config.yaml
n_layer: 12
d_model: 224
n_experts: 40
experts_per_token: 3
moe_layers: [1, 2, 3, 4, 5, 6, 7, 8, 9, 10, 11]
normalize_top_k: true
routed_scale: 1.73
balance_bias: true
lr_router: 0.000334
tie_embeddings: false
lr: 0.00171
beta2: 0.99
batch_tokens: [32768, 65536]
steps: 7874
dataset: "wikipedia_en"
Below are experts of layer 7 (counted from 0) of a mixture-of-experts language model. Rows are named router (the router's row for the expert), up (a neuron's input weights, with its number), down (a neuron's output weights, with its number) and show model dimensions 0-223. Each number is 500 + 25 x the weight over its row's rms, rounded and kept within 0 to 999. Numbers have three digits each.
Before each expert's rows: a language model's description of what the expert responds to; "mostly gets" lists some tokens that are sent to it at least half of the time. This comes from a sample of Wikipedia text that the model never trained on.

# expert 35
Description: Main verbs and the prepositions they take in running prose, such as carried, affect, store, took, make, using, with, of.
mostly gets: " with", " using", " make", " making", " gave", " without"
router:535525524465515462552489489481504505508562538496482502466493475515567537535478515496502494475442501469467521461480494465510461535521512479480516495481493486461524538497493544487497488475492494527470475503486475484512475469533469499502453517514446524526463460469499527513463507484478509494475477480444505505514513512467461517507508486524490516516525504539531507459494455452496526538511481485504527497498482537518495462475493518499513502503539470511503493520487494506493471553459517499505537497526546513481523510433502467513475517496464496459460483498504496482475532486488509520505481509527460518510516499535466490517497553518523559476494533507507510504517497518529489488481
up2:514504524509472510496473528471516532470500483488495502506524529504555517538495512464532509513530523470472505533426545542516521487478490450513489532499493478481467465487479527467528548478480496507538493471477539473450490444490497518524527497528478502472475494478471519507491494522466513496492474503497536481468475529525500515544486506507514515484494527547552510497506471514487493462496489468507487509497511501477500500488544496497447489516503531446483489534491511550515494481475520534514520482500521511549567491491510542479512490497490463501474464524500488527506554471457491538520497517527490462502492459495483476522493529491504516475545555479491479540489471506516508528486
down2:521529521475560479510529518482463500523510532535472490549481487505510472485540513502492519516541465513535521509470513496554527491539495484502503536518451487508484533535492509472493447466482474518491465482473517510514476521488510526517493512451490489484494492475498451510509455508509508473535499470462463544486520510484508514513519495482429502476527489525466514514494464531507495490510502450499516473487546488509466518497483500537502503472519510508463500500519517521505495481494495528481501502505507467511518524461480515478473518471540513495490499536465477523515487476487462492534493499508513529494458493421449468469518511497540494451505506534493484533529529505563449525467
up3:521501467496502511508457507487510476465506482477490461464482473535468447488531469480512514485492517489534520505507504503501492453513495508535469484482522527501541538492441522518511462504495510501489504485473529489482533548483522556494505535486487531533523533501442532486496546457479534514500479544485518530526505561517479466547513498464484473541474509508487523499530504504498521517507483509506496499506444543494536495492468533519463490483490480504521530487491504537501515482485496495496521514507479493435522519529487504512472519540535480480494509501545497487531453524492499485513441526514524511522519475471454505491457477477473480481516509527510490536572488481469469516518
down3:495459483504476510482532500506476492526506490480454501476505501504500525483513498476489522512499507544488469521477500537501478495503462530465509485547501497515520484501482500525453500515484475492514520479520540568523514486531510518544493472501481510523502473540506499519519439445505503477460506515477486508487498470491494520551519508496504493491487509512498554517538479532530499530522533524486498517507491508501498495516471448505516521496505485494496489578512505519550516458506482544496504498503535467537489521482513476510516479511508517498461466501501504497491462514537585544501460528535512522528535459446509569507505459480505456515454509490509478507462472497491477493440
up4:524511495482522539518490518455512476511492499512479514482486494506518471518488495525463470528513479467506541485516505520500489504499498493481501513507510474507482488514497513509498523490488484490513450510570553504455479467491497456503531514532520520512503487492535463514469506524473496518494505556480507555506492466506516479454485450511508476519485495476508502500535506475472535528477510513489538523471526516491493481469467515458500490526508457487527511480470445485543512505513497472491508450516535493482491456511465475505456465468537484508486499491498460522509519478497527533520457559511472492514521499478476491586489515508483512505518462526521426518474485524431476468480
down4:505484509485467490501508521524492514511551505509492482510510502478502538536480505495510514472464456489495495532498477469528497498519526516495481482531527496513495504446530491532501516530553503490536507527500472508513504537491447541480507500495538485498508466513472517483542506551483477507478470442502478521485501530522510458531494501554512536487474506478512465520482481484515478545461499507478517514466497477565468480528475488477538505460477493488507511519475495504502496504477526517532515471532513522522505533520529569505473505499488479498518511481451413482537473505513480514513478513529507517523498474482470473484500553517508524481514492567439498514485484525474523521550
up5:481499521506470483489533500482482500487489513506494522482528467475519513543525491487556459528499534538466507482502552464524529500493481512444563531479540488460500524497537500533506487512457502467500477526487456529528467512502500527500467530542460523487512491472509524509452533520494491511510543510524480502530491522484520479491499490504485491504497511499469528510490546510504506472461475520484520496454473555528493445478472513501477511458505548467498488487553536492463496518503519431519507487498495479500463516475509519509514493527505504495495495494492473517499491472456499477543515510516533461431525486538477448512450517499492535507521509500480494489511521532468482485478
down5:521488544497520517529489545475510479514483539543534498458510455509511525470538523481495468511520497468516521510484495496461483504499564496505492475505493516475497498485486522501489476478477543488520512492506481479526518500534516500542496489485490483483488500520464549501455519516469486486464510477510462483515488495476491459506512504493530497489502530475485491527533530455529538460483518494491530475477498465512468476500489527504507501486444501518488494539514540510503504524453520446491479500469524474464471495467518445513494560490560489555438499503500469501517475510538499493489495504514506429472488443495463513466479509498490514506551483525552481506471509489523509458497
up6:511500507466507500488495491495513497507505510485524469530475477529491479539508509488485549468497482505496508507542461523478497525532482513504517501496444445503483503485493519545515538461463545507528544476492499505466453523472524545514467514485485507494474497445548455461505502473483521467499508463494500510451467511553531527484513462479478499450520526451493475536499514551502505449498503528475521454462525541518489486495495523523487535484499506520518474496460506512491482513523433490496460512487475496519510530488517492490488507489546522529521524539500481506499503537468532497482545490519480512488483470475457504473466508492491542509540520517552524490477501496488505459499
down6:506514487516488525521484469488560517528506502490530485513501470535517478512474509501467564496528553482499515463525493553536517481536529527512509493475523486517455493467523473511519530499492500537552507492493575528513492498499517486490471513505525479486535539505515482499534511500499529482524487499501546486486474521519492491491485482488499526464480467493473497535451484544542486505484497498510514497511488453512518493502517517464488526530492522475454473552462511519486500500512475521453511515461481473541452502517500499538476483514536524525527501472525493484521499537472501467484545441505497552477467493477496537494507490495446498514548478509506467458485465497521512454506
up7:516489511535516502495495494495517499497479506522508507520485455506523493488495510502509498510508498467470503514530518530470529526517537521442463538494522514474519459521502490468482453526474476519485498466487524468514472478525537512486521477465467523460533457467498503492511499529473501474520445476461525513502542497491516502468491486530499479505523467514509493499488476455477474512508468529520527506484532522530512491513487506502464523488510481494506521513442499535502519483448522486506508516534489549510528526497483511524553536539498545447512514509489462505475498521447518510522514535487515501540446472538521498507433503473582509484486445502513469471480482469481496469478
down7:472484546409522490515505551537476514501549498533520471530483480484495493483523537512467493501493503507482527542505517527500464483513486493488514510482537485479490519532473467494513497453505523521519508472449508485455465558524541456482519474518548519500540465543468498508532500496491476469485488467487494505557515478493495514492558533515503465484489514469491480501486481465469520510524486501512532484518515526527533485507462511490459504535517476512516531507499521494489467537469526529462491518498473500529490514442508509531462482545466471456499493458511507467533475515487505504479532490498499464553488475481482488466512523484475487499503487491530499506507482512474482528495
up8:511469490525471489483563487492506473485475455493510496465457508493486478545505541464496520501452477528497483505487497519485482554451481486493491512508505491533533547485532504507509488491501493494510516498480519521495473506500495532477502472520510501485535476539506481510516497501467495516485517552539531457455462494509500477507501539472513472513486504502482475474505505478453500480481495471540529460530491509535478485509508502457515530511494513535515488492502493440519527458464480477502523519555512502546547504495477516468467444510501534495588508495507516500513502455479495467474580541535525536514490471492524501509477476465510501537477505501503470489520522527506520521507
down8:537508490530490488521480510523493470499496490500503521540473509496482486503517473519473528481475474534499509500505485473421443511509459496543541519511537509551475501474506442526505515488515530530518509502466520510481472519468518506532484475500520518445506523532540488530514533486487520464501488512567555498508494480477519459542457495440507512521520499530452477511474490519462448490480503470527504467453503506462486494510489517478534488486466535531480481488525449427493502475504487468511503510498489513491503480501489496492521466486510520468485500501503514442489440503508496472492477523505513501489498477517497466486483495487516476544477488508485476513517540484552506502512
up9:517482504483517480488500496492535469477516489564477531442498519545516531477499545523555487498500468500510510470519537477477518512466508511501508470524452535480557511494511495503469528519529557511512447533499506493469502482467501478490511500513518550487497506477533515515480524522492522456542505483493523476520508525528533527521465517502541513547520515487513509477524471500495529465518552481518517482525450495535508455445463497512512500467468484518472490506486515476517495512492478491489515493475499509517475492523513495549543503548488530507523544472512520526480509503492475474491472530507487446483551501496476471483501558540507481502511495493505461525484517490521483548469
down9:488489506508477497487472482507462490483532525496471435468507480524536506484451535502519510523497453513486475474502498503485507537475507547520514470541456504528521512491532480477478511508512493524478484523532490499447509519490502478472514559491517501520471540520487552514491526470473536479534547497508484468494487487544500503488485507500529492518500454473514515485518525480512523458543494473485538446525504477493525453473456472480504525457488502499454483523499510435519508532501503514506488471493535485497487513525492497516465486538485519523482525460525507544498473500564472514523520517482510484501521512449518439503512550494502453489524482486539458484503506480496507493492
up10:499474487438497521468490462490498486449477475490522515516513482517505487550444505499504483504461498494519517510518497461473497483482518487485499525526535453549507509483476487473523517515542487524523502514446496524498482471475503460495516536514481541479487486488519494513521508498513512478496478477435516495468513483523478470531487477503527501511531501512558477471503488505497484584486525517483511502454467486511500478488504550493487487486501520506502512484487469512511510474510546500497506477546475514527470526475528509442483489498504465495438489477518517582454520556488531509480500525546537513531513546519517499530495533495511498519481466498454515520520504509523485471511
down10:506567517470497496463501524487514492513525492504500532508498516520507520549487526452526511514503500502571452472468479536462506533542510506492483481544482445526477495514478523496487494521546448498495498499508509501533519529521508474468514488508497549481513505524491498491528519501513480478512442519498507500492523529430513465531472463483468541490504510508485452507507520475475504528475489500516503508518551531518541530528509515486484509478553518500472516506517468486438503502483477518516515518510483500531461519496492508511453538506454494504528459497475487525489472501522546464494511522509541503454500482557491500552507555498526494499479483488500474494465498500517499536518

# expert 22
Description: Forms of be and have such as was, is, were, been, has, plus measure nouns like years, minutes, feet.
mostly gets: " been", " were", " are", " was", " minutes", " years"
router:549487514460529472494473483493498470501511526463486506471512504522561515495510497483488475487476501505470509479511486531499482488505554470500516517508484457502537523471527528512532467460466488515478504461482477491488496487475485480490497493437458520494501488517506512490493517519446541519508456455470499519519465462493479514546498478477533511507504484486535503464497442443477483515560506505509481483525456526507487477481474492525499496493458498452546519497506505473515481535498490485440519521530496535500492502484514465517501492489484467464459503509546520517483501524477521486474506473492472516483463526521502474519461499543487486520449511468514502502575494544520514523528
up1:511522475474463537494495502454524531478490490533440513477479510540498482547498473462501525486490500475491487472516487459493523499509505479506498479494519479523540490493474555514486476491503512488546550479490521511479483469491459513515487549536509526500520521483512490487498483464514537474503495513495506466509518535545515471530522485532514487491513522503522488519487480503490483459520488509499494488471488524468461553510497494493514489466483483512476432515448472480512492505573563510431483509477503541480529524493493499475476476489539487516503498484471509528451555470504483539531529520494534488500505474508500493448534534450482485502510525511496483533526527511520491464475
down1:437521541513544470505429488516512501471478470488481457475488510494493466465485494504533497512485519457507476472501507569537531442510491496486515490503518493512470461500458503493492487460517505520519503486474498507475502509544488500554488515480464471511495476506499517534525485499505526481479529529480525516515510502528515546507546496507485489507452506495537506475510505507508506509481540488520544517521505507482528467527467534512553484463506492462481478561476507480495474542519500523480496512464548510522519525479531535479554523512524477486482507483509503504506567520481490494514468510499504501578483484473493481522545544467493490453511531507507498505508483493488495492534
up2:506490504512496466509489465496487499498497504502514520470558513476512526513494443478482466499477473498456500489524514488509535488481463482495463527530521463524504481503516532493499482504515507486498499495494489529503472513532521530476508490469458503523438518478498517489491519492489494564480484497484528512510539497498461537487511507507499540524528518514460534486525534504517493462539513451504557535483486499504505506506487506499528499508538433545478516551524488498466498526504510492515510526527489475460504493469479547512462533491525468524502482553556533487508511505470510536577533518509493480520510522496461483529523488498478563542502490492505544443483472516525480473476
down2:543456465451507465489506510524481495510517465518506512509492486458525522492493486512482494515484472482475486520511507490496523514474464550472497457512519474508458493528521487516499539487496495512479479499507541495500479530549520535498486467558461479523492458505511516484459500508529441493500464515478517472488525485501487524522514477541503500479535540534515520514465556483477483523509505466494519521481524539508527507492545477490514519509501489542484528485438517499452537495517509462505517486512490503521480453495519506468521533529510526477511519524496473471495520472512491486535495529493469480572527510483484520515485523500509504461541511520491457496442433494464472511459
up3:490539505514500519524517489461474477519461483527458520489505521476493456508501472527495526477534528493480516512546497560501461521501566502491522521546465472485477495504492499492509538456534493521495485499526520517476506516446482498527476530501501492457509512498478521538488458499500509523473524458521474516499511498546530485545485495523543467513524493502534502497517490541486528516454526501517569445488489523512521475515460481489507509459538464503535532494483487511504482467507503519500506495518490491497504489520489516495497497491518508517504488548516501470520503539509469496462529530476562511515544466469489512556505497515475492436499534497537510490539459487494501449521
down3:495529471529505518491489455508498503471466521508546494543509478488439496489489513481452487494514462539507499477524506479503476483511508536504520523516486441487491448473519516530512472511497443515499519519526520546505475465462527508541468488497493529464532518457518519484484475536489531450526503499461479495555510534451509519545542456505483483499464509505498463494506494524507484531517458500486479489505514477481527482486504522490481443520513503500491484480485547472535497491523530484534464495525521497561492493455524536481504467519504458459516457492520510508506476450498552485476504513479521513495501495470509502506517520492542487507464504495525478474473489544490477514477
up4:528530506516493496477496523521506512527507493494468487533500478499472525543486483530497461462536449495454506474467469455443473506520498487521523464455484502495474524509484486477466476466490504528495514523497529507516434529492485505493522494481507514502487494508508512516483477507515492497486443513481500492520465482514515458460501498493483534496540527552520510455513471482500507527448495499482485511547509446486497476472527490476490569506531521496487501516493487502502467494543535507540503490512536507482522509461508472477517520506508527517539505536521565495475520470524482509508494517523504494529571477480507504569504469500511530526527517477489446470466466500469533503513
down4:540475486482512478491515502459465512501479435531499521439511505502494459534466491545523565501492538509450480497479495485456511516507521505456488492484470502496516534524468511524448499471521496540504498535482521453479503519495485485513527501487521539470519474485561496514468526520509495504496504508519510508511494516528531440516513497490501491494515505479470492506507479536492523532474546536524472502465496493501494469474513473477530496512545513491526464512458558501517478485490535460512459477483522530528489482487495484529469518514520491487511534486457538514499437523484498540499516536527531510508468501470460492539501503471481529483531491477514459498504544503520545505504
up5:504494485483534500506496526510515497474508510526486554511503493496522492494444486533528493508492512485491506486497512477471483466517514545518542522523425517454488461487500516503538480480515506499495535539542497476502498531492499521495489539517510480537508524473464511527508545486469514432499471493512482511480465474482543509500513488505490559502543450482522502530465507442475526514496435495502530500496518508483483504465485491496479486475517503472544496453482481490527501539503486496463532499516561492466510496481516556528475527546534469507499544503504479505517531535431526495504506487520502471464483515531501474511490492511480497488498504479509503500461502544483484471441
down5:479487461487532510506514504517484466526479471527531463513450490463530474521500536523460520517456542524492515523476492509484497536488494509486544529497515479465477461558478501541530496537509488498499507440508504519504455478495516495500497504474441481559483522500442463539552496504500471499533463498494533526490489465512514485496533479473532524526494518500492471490498507491472503514507498494540473486536535490524469523480542473509496491516511452515477535467515547459466516499487491476529500503509523505490537498473462539468487449493491515559494497514523519494505508531542514501485479477504528525456508519471493476501559482493466456501529485487528526512484501506505500510515
up6:488500493510511475472500462506486503487522508512518513523510476522477522461526481491529498482529526522447529499529547485525484569528471494514539490496520499474490532472473536497509447446496514476534490511492510466491518499473520532486558484580509478500543495469445517450527537548487505521505523466485499547493505499501493502468497497490486524515470525538467500525530502492497510504458525516481488514477475510478497517495481566502489493476515502501543497498510520457536518525505477460489548527490509466491539506484511483535500506510536543464505489542487486523476480470499477527524506519490523519466518456475484506535533526508520507523505454539512522521490508473465535519505
down6:482520532495489519528496532487464463487511506504521502498506526488466492512514515554484567523501505494506539515515471485486536515549493483481522478498523499509484510517527535487506482459525539430466513550519458477521484499517541505499537474568513511495522520467486494492505539541492507504442474483476502539507509524524485433494497518469487518496471456498481507548538520507540494498485477510509539510460497514488521537513512527511510503427483526526540444529546484472483504492474485464530512495485532487496469526485509523504503509529469533515484437508503533492472479498491532472491540495506498501515514492495506505507510506511481485519483446523513500513493460476464533487511
up7:520539477495502524483489496503510500492490514522495542553517461492481464522508470478512459504483489517513523476518540493495521521515523577473510504449499470456552466501498516510518555497491457523477516494472494542501480522460507484564512473481433470471474493501471474474513478503535490502521491526505508504540509485490460510502507526535478453526507465492487471477502486461477511501464485447483472517546458529525490515486525488476530498509514476464552517501490504503491466506475494450513475493529526507475530546455461459479491496488513516491528453524512471506475517510459474509505494468466514514493454516486491473478485488487514534518507486488536492506494519500481472514532
down7:520502520433548503520468514487490486517515496522494469511494525508486485504540505510482483488454495484460537481513468499500538505462498540585489511473495486462491495479470493518500526523461461514525493512519488490506493492522523482489467498482510512509494504535491512479545483491509500462496512467480451505490512474507491547503488515499457516507513465485526493501526503497497505545474502531514500500474481484485496528458494530452530460501527453510498454496501497517468462484548471490540546460482497475501493473473503478416503513505515496526545489527465433486502481505503458501480471496472514485453481485529522509533472488490456486476502525500501528507525511510501533515423
up8:481483501484519491527479468474489464534513515451481467510477511539541500538512493515480510505525491490482537483508552505463485510497463513524446505500506514512507502506508530476513508489502484499494460445485519461481515471461475472474488517491504499471501500522527484461509522533482492483468465503516491481487511506512523493472516447473500493486476512500470503500486469489523520486494517554487498479469557537487505492446501434510535516525525507466522531536467483506508461470510456469538513487502493504432507475441509517500532494486508477481499519514491481462533540559522503493506495504540466516503494515556477518489495523535510525519509498499460526491488601510491505486500
down8:506503492480484535496538506474454450532463519472532447484509499532551545516531497473508487540480487498513530513531515486484483500485508450502507500541475494497492471493472519516541517492480510477486419436514505479499492511496521480514513528516510504447496495511516506507497547513533498545471519466436470469500472478487566509500504473502500462470510490517512520529533482512469482510512500498478483461494493491518497496498464456479491476498504506478483502508499446485513446536522484474503518496538486509471485480501470503482550501505501514495451530500484486546525489481520509460532483536486540524466520493493488503475530498493528488486532534493526518474559486504479531474544
up9:515522515468501490524475472447527501540498505522477542521529487517473510531456483483519481526521503512466510520499484529511504556469534471495490492515487540482489466504513469492470524500512526508507511506481512486465480481502554488536479477484501533510476525521501501518513561534486474491532491538473526547508550543497495510503529484525453530490492496475493482483513525486525453459525538508499526508473499486485516506480441478444449516492559529514493530443512492476499476501517453529503468495488535494539533491502439525499513491518460518441498470482505480464511489486516535508498516486473486506524478499473498529511538521468469518488527479508529472477505529461506517491483
down9:485479443528481512497503520517497555477517530514513530520473478507518501509515515489524494529524527523520494527486562476514496464521490536506511513461487477503506507507494485480511505538456537527468520484474426492500511481538515482446510497529528504470497482501519530510546518528473530483515475497508504486504536538515455534461508492452535467526448496504508507472490508527509548471518523484476499496477506534511498494523516514496476457510484505472502458499471522468506469460500433450490500466522466461525517517511517470487523490528507511493456544505506473542488479507511494485526464528536481516463478481490470509481530523458515521536545527493494536537496522475482529491487

# expert 17
Description: Verbs after subjects, auxiliaries or to in narrative prose, such as began, moved, returned, able to resist, would reissue, came to an end.
mostly gets: " him", " began", " moved", " returned", " able", " went"
router:554556512462532494499484516466516461473525492456478519478487488529503479493495503503541487465476540476465533490489524481523474536522552517501535518509501512462542527511485536507492504496455499457488501513483501497487499468478508504480502504523475515545507482472485523500467510529460550528499453488463520578505467505502450460489493484457511509504466503527557498498543475445514492492484468510489510486524465569532507496490505559503454499522512483497520512479490473482479473496460516474466505504487516499499529533490502465534478541544499509479484508469518486480477495500492523527498484467498457529482518489516486465514478497512538514516479507490497499532521488504523500453488
up0:522499519526474516487522487444500445413541492487526510482474478498490503493522499469509477486496492473526503464507501478505482473562516500495534527515444509481500508448477477503511463534477481472478451515502505451521531443461495512495510539499476499537456498493519559514521506540459491517497467503502486522466492505505486478504452535490524499428512535472561484467535514503505486466512567514518474536511495516536533489526474479530480511495509487482518532460506464514466515490504480514458481465503532492511503489498489500482542495523509512476495496499502510511499478484506517502443505487486474493480521537498476484494477490486517465492489478520523497501503533505535515530521
down0:489503502468486485509536532450477520493498487516503488489460501545493446458512497483487517498525452499503463459467556500488500523500490511486487530536475530504483457530537507532533485537510454463490476515466507516507525481443544509529540509500523477496482520498549502475528533507496499486497504481511484554533490499513500500492536461509520521471514453508471544512470488487500495490506490509520486552527503483468508449494486440539565487487527481474485518487489505475481514509519506541512501531527474504521541446512488541526526446511524513526506466487518483538502477490509482492501478498531542524504501463525524505482498477515471450519485508493535504526482502471535503536503
up1:500500529496524507472540488496551498496495515486506507496472458484516489506497500480519535515564467497474510549495522435541470539494491497498499481462482480492500527551510514488483459493497441480480491494500553513479482490518534499533480489532533473490533487492513478504512483524462475518499562482502519510509477488503486513512512519540497533571522512529543456488556473485493496493478481500461505502484513491548485499493504498503540477503551493494485486473457481486459506489476522480474499493529519452458524527468525465488476472500500479501499503492463521483456485478495536483442474474503480544527471482496507451522481537482515544491458511497497472501510523507531512479461
down1:499471486454505478455495486544518493522500493518556500552472466526520509517531500524468466496516481540498521550514502478472444491516489464503437520499508506481516534550504500512504471528510534453510503512507505467537502548510475501443498497479533504489513531465475498433506489497474516497460507507491507461503511535531522492491492528520493498548482493486487486491529511524497546488519479485488436504482524465501492499525502485516525493529508484505507515445441509490497483520509536536503466503486452489458520480490514505550469469479474530515469490507486452466485486458527519493474487524489537526525512501539504485497538518507492496518530467461518507514538504508515540510503
up2:513495547508511490524496516496488467528507497470503515552514465511493465545485477466497436503462502522485545505517513483481520530507503509517528497499493462494450497542496508514497498508461485510517510488524515476477470474500503545499493498462523484479476477471482476469477540515502528531459477497463521510498541481481501456468466484497479501522523483455501489521514506448487503506500484535496475480527535486474507505464506436422508505468512458510484565506460514495468489516518519490426491509487524479533534485463512525501462502522506477507511451503512548511446514505487507503473499516513487505578503475477488461487490458518468484501491500476469494496511516473508531488501
down2:497507499507455526474511492505507489510471501495503557536548439483551490519486499471492528492494476505465497497475530435492532551499511475467474476529493486474446462507545474546478518482462487498493477476514522480495499474495492524507504472512503512541456543505526479480500488532464482488526547464510523469493459555506485532503477483480522507546536512513464492477538518510484455493520458524532515512504541478487468495492517505486532495454515499512528479478482530532469495531477503459465491525495562462517497526509513463503492520516472483512483502487516512531498492479511508457490475498496488501547492501450512498460456509496496520471559507500496506471505504478487520481483
up3:507530554470531494480471507504517514468479484482466514504528483481491559490484509481492530511533537467482486529518473490484488517543525490509476501493520496472500505484531516501503461530499503537502490522538454536502547503512434514509422490472476513503490489461531488522508524489467514532501516476453500533510504511536491468535453483495515510496506503501464483464537492458498483479486519455506520489542516492498458558540438514521518494476481451447544446529504495502512533478489479516509484522501481506490506510539532508500513506461486481482539487477494527501478524504492540540481500489505469504498494497508524485527501494513491471463515516475514449521516523526479489488565
down3:491460499505510504476519456540489512495479522509483501508509553486490521519501480547467586524556523508530444499529491483495482480524503490519506505505501488540481489489528518512535506478474520492477565545485479471547572494493529495477473505509491509481488537487509503521571453516479495491464534487506470510486519445470477486544450467504511485487494481476509489452516480520477509524499511558479536513495498497554513520471498477486488498438510485479493479512456483515531513493494449489507500481461490508526494540514528497480498480493494515495496487518487497521508513518504512508493508485524520538464496522487499459511497494544515486462490464510517547549495534509483510515519
up4:522496468482485490542535474510493500471527500515497546485460494503503468484503533463473493457497483461482463495498447487531521552524505516459482481519510504489496561512474504469466505505533480498515476489484445469475503467515539490523510501527508523466506544501503526478501517500470504468551501499459535534517528435529496518507495499466498499511497507496467473503553500460482516551487491523510523496488479546472477457526494544552477476523509480485493536518520500467475480533488519461461501508485483480511468525499514499497490518529506522518489471488504467463447514532483519521515547521508566499537553501498484482482537490491531509502483459516512488517488492517484542499505
down4:490492537483505480506502518506452475477525515531535504524478493526501510491527497516487485522518437487507492511518494506509494513499531538505472487524440557509460513511477442498500505516512459545477483457528547521537480503504532459498484466528463455484484500526508464513520445455509489489490466497487478455540504498488449503507498502541524457505487511475458506510517512480477558534495484499501503510470531464505479510487494519532498544536538460526466482500478464459459519493477500515492474543536538527493551486476502482506514514484521472496450475502525531500520527512482497502509520512496507537497506496469491512522510482479527516533479506468526543496535508510440509525495
up5:489500476514491508480514485531493494507503521467468478503570454540507481526501530502503498481502535475517525535474532556467507497518537447487529509471528523533494500481495565452488491494521512460494532506483487477525486487469496475496490530482477510474484503498554468538479542505501493553484508507467527497493473511460508509479513515499485542516479495517488509518552513516463501511522510466495495541499499515498499509487524541480488482543494514510496462516490516475528483507551530475482454529497581494522501532456486507543518473499531554464501542529523544466503495511486516515505542536542487498481517534514458494505486509500494532532447525509512486498502528493503500502526
down5:494527488542500510508478501485476527536468514461476507508483522497432510527492524509491519488523450498523512500503496574469509477497517498460554498505510495491532493507498518482505545520465473521480491509538501515537524490497456511504473484509483486549522523529447486510470533462543478510481571526486486529516530488497511499479439553526500529521518494505507525533512555565506512514485474495501475549507538466494490550518464496511563531545508496521503488487509507511534523539533482499530473496447494487516502484504518486515487478493527511497477543509474548521512469480499533497510476509490501500473547513503490498482498485529467504489470538510462496502482492495503501524481
up6:522500513491520489512472477535475447544492480527486485499477522462465508480485492503529540488478522493482463484540501477517503510540519497535512570509516496501515502516472511500503497502502493515462529488470526502514511508468477484520490500530519524525491491522475508540500544454478490541477522556463496533487475507514549477513494500497507497519486515537488500507486516487443490544538496530522460480493525481498524496475507502491519507499444469470513499442500488497479494515486482473516462555528532548493495500489517503549474523498541499437465508491488478526493514473512544461496471519519495499491527489513544493518490505466554531508479532478549476507527507471547570509481
down6:502503503478474532484465466500499439472499504420490487470515537492486510498454458511466470515519445558507461523502514541530504502511519478531494505489520518550476491516494507508516514529516515513526494539514495503494473504495504525487471484492457469530484463491514562505481506483455483492547568485496514486466512472519509486501507526524499541480496486469530488505484522497508488508501533462480509506495555544492542459474533470527495485539477508478532488525537490484495496556484525513496455506532526518504518459490497504506458501488505483479480470482524506471482489507498533516492473497489472571499495502472536491479492477500533475470522473542492491514479530477520483522544
up7:550514454528522482510507475471521534536507478442514507467468429470477517503492487473516481509488505527451496497509525486498476486545483533524517500482512511447487520505501484523515531472530501519493473504486539474513490448520475532501486513503478511527488513482507532469513534499483488493503469506434490488514489498482457488476524516526510494479517490498507503488486466466508519497483485492524562549521544470498514473480465524482488490491503500512552493483523540491481481531496556509532534474491553463458512476506509473516485479516500501492496461499471508507536525517559472546532467485469511527509532433510496513478498545453500512513485521514535481481496477540492496485485
down7:504465521475499509486505543510442467529518515516457473492538518467533509532540508497479489544471511519501550489507530496530491501481497488497471493522475519507493536465486463504477501515523547520483550463496460504523537518506486506506518492493496538486449509479543487508464502478487485474483513499510439429482491517458511483514522461520498501519494480474494495548479520516479491482509497519505483486514551509453535538480463498530504501495501502486510504522505462462554547511472477499526530471492485461494436474472481509527512489519505494505514495521523485537518492550464506481517503532553499501537544503487491474477537497484498457536458474517480510459479499477495523499477
up8:511504473516473493487485499445510491511536509518515519487459451550512479510498549473545487505494501505507477519468533497522507532509516523490495505456493484495498500512431507522470510474507554504513483480518471501485483558516516500480507497479482512524455507506499514522510512503503501520478532476487515502495532524472455536526552487516497482509486519523494454482506498545485507506500533499515485519530500493517496523505496513502478514447477477498475451464525467500500477502513476474516434511522500464510486534545511535468493531485466514507508440533503474560548488474553522473466495474494509445555508569468509518553505498498498498523519459467496518488505511505494529460506
down8:456482514509490495514529506558487523531484476531489529492497501527519515485490530481467525505514493462484487495547496513518479542496501521506515495522478530478491548518488474485505458529476470496484509521536526467537466472507510516477499488529509505472489472497495505526497464476465524511508516558528532496459512506481507530517509477487535534493480522501517527506501438553484485509503513508518494513477514506507480461459470472477494510502520533493530484496455574488494521516514513549494484483509495490535512429490480448476517518500532494499503485497482477505514512517487511555506562490501499470505513523546459540515498526515528534481481507488469468486433555507566481522515